From a checkpoint of a small mixture-of-experts model trained on Wikipedia: a softmax router.
Below are experts of layer 6 (counted from 0) of a mixture-of-experts language model. Rows are named router (the router's row for the expert), down (a neuron's output weights, with its number) and show model dimensions 0-191. Each number is 200 + 40 x the weight over its row's rms, rounded and kept within 0 to 999.
Before each expert's rows: a language model's description of what the expert responds to. This comes from a sample of Wikipedia text that the model never trained on.

# expert 11
It responds to: Infobox field labels. Words in infobox and credit fields before a colon, such as Written by, Preceded by, Full name, Designer, Born, member, coach.
router,257,234,184,125,205,202,192,124,129,193,176,170,226,133,152,147,247,151,189,290,172,195,201,222,241,207,182,202,224,171,257,233,159,163,166,247,127,239,242,211,250,213,237,170,157,173,193,207,123,196,186,201,183,182,130,191,167,153,170,263,125,201,147,241,197,234,219,197,144,143,167,218,214,200,240,223,184,223,233,162,144,257,232,218,117,219,138,217,209,140,222,171,187,221,160,232,235,119,176,184,263,208,199,268,185,200,205,246,219,171,252,200,195,234,185,141,259,130,154,195,185,129,141,262,236,248,191,122,232,217,171,222,194,144,219,189,102,168,187,131,162,205,225,207,216,156,108,262,255,217,185,169,206,165,251,213,251,198,206,214,199,212,247,174,257,188,214,194,187,178,214,177,221,187,166,177,114,206,237,130,148,170,237,138,120,237,161,221,217,201,256,183
down2,210,204,269,228,207,139,176,187,146,194,145,198,230,254,174,193,269,226,209,198,209,170,139,248,222,170,249,212,160,162,194,165,197,238,137,207,172,168,168,169,191,139,255,169,224,185,251,210,214,235,220,175,164,171,236,194,189,161,241,221,292,202,249,188,246,211,140,146,253,167,186,210,146,185,281,258,216,211,180,152,190,187,184,261,206,161,282,276,276,176,221,180,193,189,210,235,129,264,184,159,203,197,160,263,200,308,191,131,247,180,195,214,161,201,279,212,213,262,185,199,173,240,215,257,245,186,195,195,146,165,166,157,170,168,150,169,227,205,210,243,178,125,172,266,187,219,173,200,117,242,174,183,218,183,147,191,269,217,245,270,196,221,240,149,248,159,239,253,281,206,255,249,157,153,189,202,233,216,328,160,178,238,188,229,174,212,213,153,217,150,249,219

# expert 19
It responds to: Determiners and possessives. Articles, possessives and quantifiers before a noun, mostly the, a, his, her, their, this, same, every.
router,173,185,176,207,190,230,144,214,203,258,199,182,96,159,188,210,206,181,208,210,115,207,243,258,179,208,172,145,251,201,199,193,230,138,215,254,173,148,172,230,183,250,159,188,163,167,246,199,130,246,274,175,255,177,152,188,125,190,256,221,198,139,188,210,180,211,250,226,205,186,246,214,173,138,143,186,177,189,190,208,313,136,217,278,241,225,210,188,178,229,205,209,100,187,214,279,226,217,201,250,194,200,169,223,111,204,166,171,182,202,217,155,156,197,269,272,170,159,244,134,174,260,260,96,231,168,186,227,241,171,191,208,197,168,176,148,184,286,206,157,217,189,210,216,202,194,185,301,179,226,212,165,200,181,190,196,174,260,172,228,228,181,210,218,221,197,148,176,146,242,199,216,221,208,166,192,238,106,272,144,239,182,186,234,305,212,163,150,198,251,202,141
down3,181,265,210,206,212,190,233,201,193,154,172,238,240,219,187,157,190,252,220,164,216,233,208,230,229,245,246,196,160,241,200,208,157,159,209,176,142,217,173,198,201,192,190,169,248,203,142,160,270,199,184,188,219,211,205,202,194,179,239,197,115,168,259,187,154,198,230,204,185,222,218,158,215,231,241,288,173,200,236,208,171,222,229,219,91,189,0,209,187,254,226,209,239,233,223,161,146,257,215,204,204,175,181,207,254,167,208,198,177,167,237,216,210,155,254,285,257,97,191,207,131,178,221,363,146,243,156,240,192,145,174,156,220,258,208,224,180,205,201,158,151,135,222,246,175,162,152,133,169,193,228,161,246,192,165,191,215,165,242,217,258,202,211,195,228,185,227,221,260,222,156,219,229,154,182,209,222,206,152,182,162,213,218,193,189,160,122,263,205,211,237,203

# expert 31
It responds to: Personal name pieces. Initial and middle pieces of personal names, often Japanese or foreign, after a capital letter: K-y-ouma, Shin-j-i, Mor-ozumi, Tom, Sam.
router,143,212,202,244,178,256,218,153,240,203,160,169,222,252,125,222,204,180,268,243,251,208,232,223,197,221,159,202,209,214,166,142,233,229,198,251,245,194,224,192,195,218,184,195,205,159,143,253,208,204,139,185,195,206,203,155,203,189,228,203,245,178,214,212,289,181,196,115,199,261,157,312,153,223,263,201,226,160,239,217,148,127,188,192,238,229,119,148,243,236,208,177,265,225,159,218,225,175,199,231,166,184,232,204,203,181,245,233,210,207,118,181,202,233,180,280,108,178,257,202,291,230,191,220,99,108,256,213,171,252,214,160,177,167,154,191,254,200,208,194,194,132,176,170,158,132,235,139,201,189,183,174,228,279,203,231,187,159,201,231,234,208,183,226,272,168,175,192,177,188,171,247,209,218,188,307,183,211,110,209,194,248,146,182,279,169,198,196,183,257,266,180
down0,175,203,207,209,199,233,249,218,241,176,246,254,198,162,241,167,185,218,199,164,278,216,252,221,191,197,171,244,135,159,145,258,280,241,157,189,143,197,214,187,185,183,261,237,220,178,135,207,205,182,203,235,232,247,187,219,172,250,207,242,192,246,201,182,280,138,266,248,173,200,225,141,130,151,161,243,221,179,217,216,260,136,150,286,204,181,212,172,234,238,240,201,258,212,149,236,172,220,180,135,201,187,215,159,211,256,159,231,177,200,172,152,129,230,161,102,221,234,182,145,247,209,157,212,186,289,208,164,223,171,265,242,146,231,72,224,210,222,187,230,230,247,174,219,143,172,165,166,191,163,84,185,239,146,139,165,209,161,162,232,200,223,219,273,160,191,227,157,165,228,199,218,222,206,125,206,192,180,191,254,213,150,186,149,238,255,184,146,159,240,189,239

# expert 33
It responds to: Articles and short syllables. The article a or an after verbs and conjunctions, plus short syllables like no, very, me and word pieces such as banjo, loan.
router,150,172,236,236,167,195,264,204,220,215,250,197,196,175,178,136,130,211,219,158,263,226,219,234,205,222,115,167,200,204,272,224,165,197,148,201,151,199,113,208,299,216,132,230,183,123,144,230,170,192,152,226,189,119,211,178,216,241,142,269,229,253,263,226,216,109,240,247,274,184,205,179,207,188,105,136,202,144,218,131,206,173,254,198,254,225,212,149,143,186,182,197,168,170,155,245,205,141,261,211,193,191,175,128,263,167,151,232,177,178,174,191,212,195,160,195,197,150,264,169,179,236,209,232,196,217,174,194,243,180,200,178,215,119,255,216,165,168,182,166,228,186,203,213,202,232,169,230,229,223,145,243,179,161,199,115,205,184,200,236,208,226,212,218,225,207,237,297,139,177,162,139,134,211,197,164,188,135,165,131,148,179,194,174,219,217,275,221,272,208,168,166
down0,193,187,216,177,187,124,188,225,192,146,129,225,221,261,193,225,179,217,170,303,229,147,183,275,186,122,181,205,187,200,156,266,246,184,131,154,186,226,239,270,262,171,217,180,214,189,233,226,195,167,183,142,189,207,211,213,172,194,217,200,234,128,206,194,117,264,211,258,115,228,200,285,256,255,207,166,144,254,231,238,252,186,238,243,201,140,257,178,204,253,220,275,178,106,227,220,203,211,189,194,292,116,187,211,206,126,206,139,192,167,166,204,169,213,185,252,212,248,228,252,160,165,194,266,264,159,234,224,187,184,162,212,191,183,191,179,236,231,238,196,177,219,216,202,177,198,233,227,197,190,220,198,157,148,246,267,199,211,188,204,252,172,123,203,79,232,260,222,196,224,199,221,220,204,121,278,210,253,206,165,184,241,234,162,205,224,206,177,285,194,187,229

# expert 43
It responds to: Arts and activity stems. Word stems for arts, study and activity, often followed by -er or -ic: sing(er), music, art, perform, design, stud, writ, polic(y).
router,272,175,159,152,219,162,235,228,94,143,262,249,116,225,179,204,145,125,256,257,201,166,259,265,208,245,188,232,235,186,187,218,146,263,179,172,264,238,163,215,233,219,170,230,244,262,239,186,197,221,147,261,255,176,239,192,189,214,173,228,216,160,181,218,172,225,246,189,175,217,225,154,196,180,225,113,248,251,179,231,289,188,195,144,142,233,177,153,207,187,264,237,177,196,175,208,220,145,231,134,173,145,242,241,201,153,212,223,223,152,238,187,244,178,161,186,232,136,192,168,206,106,183,192,186,204,173,249,169,239,224,218,169,249,269,260,231,132,168,213,188,174,147,195,203,230,225,216,176,245,256,138,181,188,258,258,113,236,237,137,251,143,219,127,226,211,165,175,238,218,272,255,197,212,168,217,213,181,212,222,173,168,135,184,224,251,240,158,228,197,225,206
down0,171,200,162,174,151,169,194,115,241,189,241,202,242,212,173,173,237,198,184,143,191,191,185,170,249,168,182,176,160,218,162,164,203,183,156,197,292,178,237,145,136,180,166,126,238,289,190,255,254,175,191,169,184,167,248,151,177,271,297,247,106,193,189,219,215,197,143,209,277,219,197,246,153,169,185,212,193,115,168,196,203,201,143,249,240,167,15,162,185,153,189,239,185,217,178,221,157,168,185,210,172,144,185,188,160,200,152,161,246,201,198,167,228,193,234,183,213,149,199,204,242,233,215,229,193,219,207,244,214,196,193,216,161,240,116,258,239,246,165,233,210,221,194,268,110,235,209,270,237,166,241,241,206,223,154,246,178,196,245,188,202,228,196,240,214,184,248,190,159,169,229,193,216,219,260,214,184,238,102,154,188,236,120,219,182,193,147,225,185,183,217,243

# expert 1
It responds to: Capital letters in names. Single capital letters, often rarer ones like K, J, Z, V, X, in acronyms, call signs and name starts, such as SIGCSE, WAVN, MVP.
router,188,225,167,184,263,182,223,230,231,233,173,235,243,273,205,197,299,152,302,146,247,144,233,178,203,148,249,208,191,244,215,157,209,198,172,198,175,146,133,211,216,119,174,197,220,220,193,234,288,216,263,220,148,178,175,162,236,151,94,151,298,216,172,151,195,203,149,207,203,226,189,250,215,163,245,158,180,198,234,250,226,204,230,261,212,206,170,222,277,179,220,151,220,191,250,188,185,191,250,176,164,185,156,198,236,283,316,229,171,218,184,204,203,165,200,100,140,144,185,169,208,166,164,272,171,202,174,163,204,200,192,106,212,196,177,202,217,220,131,198,176,169,196,185,193,168,226,191,162,201,171,246,275,213,178,268,164,198,210,137,219,162,269,226,240,215,171,237,180,207,216,198,186,159,199,235,161,119,154,208,241,211,197,193,205,291,197,206,151,113,195,183
down0,223,140,261,74,207,203,187,180,239,290,188,205,191,243,238,184,230,223,213,165,218,133,185,261,120,208,231,204,171,207,183,157,236,258,255,200,121,201,207,186,263,125,284,236,194,203,136,204,225,176,183,230,208,154,146,221,183,130,140,190,279,210,166,185,189,172,148,191,202,180,243,159,193,250,232,238,212,219,225,269,124,203,170,139,202,169,190,137,185,136,204,255,139,264,251,191,110,168,195,142,211,174,214,158,229,233,263,276,225,293,233,214,175,222,180,209,165,217,250,215,259,218,160,282,157,145,226,141,232,199,179,302,202,172,189,224,159,190,163,186,259,289,244,243,248,145,235,198,201,201,182,192,228,230,287,216,208,221,243,200,219,202,197,201,217,214,197,232,207,178,205,192,165,199,214,196,216,237,187,168,207,202,200,176,185,247,226,230,262,157,235,165

# expert 13
It responds to: Be verbs and adverb endings. Forms of be (was, is, been, being) and adverb or mid-word pieces like -ially, -ically, -ely, as in dedicated, inversely, often.
router,224,225,167,175,207,187,248,244,150,235,238,221,213,148,269,161,186,236,215,279,235,239,257,220,177,222,164,180,290,171,216,197,186,95,198,198,221,142,239,195,169,251,222,234,272,201,178,131,207,146,231,122,173,173,174,235,191,168,190,214,153,161,175,202,211,244,218,196,225,221,204,206,244,238,186,220,207,207,163,144,208,276,251,158,255,116,260,196,265,204,150,252,230,279,227,160,165,215,237,211,243,183,157,202,263,165,145,193,225,181,249,204,189,209,198,192,242,122,207,236,218,211,232,234,186,139,177,156,226,144,227,182,179,190,201,171,143,133,204,131,237,155,195,123,171,192,160,150,212,265,257,164,301,219,231,190,242,229,169,199,135,238,151,147,160,185,174,212,223,178,189,148,173,219,227,165,232,224,269,221,84,171,209,203,166,166,168,223,163,115,233,255
down0,165,210,229,209,264,137,159,175,147,237,186,271,202,231,144,210,124,168,179,187,116,196,202,129,257,190,153,212,114,225,271,254,225,179,238,161,158,201,149,191,217,230,187,179,109,143,193,256,179,191,195,220,208,237,206,239,179,182,239,280,268,214,217,116,190,152,215,237,216,205,159,208,140,208,199,190,246,260,228,222,130,256,232,216,160,207,223,261,189,247,159,224,227,160,185,202,208,195,206,272,222,224,125,122,123,168,140,161,188,188,212,196,158,218,165,216,203,150,203,174,179,225,160,205,208,154,300,198,172,217,122,180,245,161,171,205,227,139,199,166,231,305,276,175,169,154,193,230,249,224,155,190,198,296,218,232,193,253,252,122,238,180,202,242,188,230,180,168,147,194,143,195,253,213,158,148,185,215,183,128,216,219,224,205,227,180,216,161,166,182,192,204

# expert 39
It responds to: Capitals, hyphens, parentheses. Opening parentheses, hyphens, line breaks, quotes and capital letters starting a word or compound, e.g. Protein-coding, (/de/), U.S., Miho O-ki.
router,217,242,179,265,163,240,180,230,234,220,170,243,208,252,227,152,225,202,171,157,192,151,186,161,192,129,179,179,119,270,197,159,208,197,187,187,154,139,192,231,220,188,206,236,231,229,212,229,288,192,270,149,247,193,181,120,143,149,215,158,248,257,194,212,156,183,174,241,141,231,155,168,187,170,196,220,198,194,181,195,251,230,161,157,227,225,89,249,186,212,163,184,219,252,280,195,251,163,186,193,224,185,239,246,90,248,155,216,222,194,176,208,208,283,179,215,256,201,200,217,207,178,118,236,154,231,292,127,226,173,170,155,190,241,224,177,189,157,174,186,240,195,204,162,153,231,178,216,218,183,139,209,199,243,205,216,175,168,257,190,240,163,265,219,161,176,223,271,194,188,206,236,188,286,175,249,139,207,88,186,256,186,160,205,245,219,187,235,115,238,121,242
down0,188,242,189,148,186,203,202,169,166,251,199,190,226,224,177,241,226,203,225,211,179,245,267,175,193,173,252,134,189,163,261,258,184,190,206,144,210,216,200,217,267,191,212,131,152,183,197,169,197,235,155,203,83,172,204,141,153,118,207,157,154,120,185,209,144,267,277,179,180,227,232,133,229,212,225,244,204,231,208,179,179,230,189,217,211,211,242,270,205,186,174,245,230,165,208,218,205,272,192,166,258,200,285,194,199,182,177,201,193,215,188,241,158,316,177,201,157,194,159,192,222,190,243,128,141,210,91,168,159,259,201,182,241,249,196,188,235,269,193,251,194,179,152,142,229,166,226,137,232,160,242,147,191,211,230,237,212,188,155,228,294,203,190,159,310,188,229,168,201,234,227,134,178,188,192,220,261,167,168,165,142,218,225,282,191,146,215,196,105,228,217,223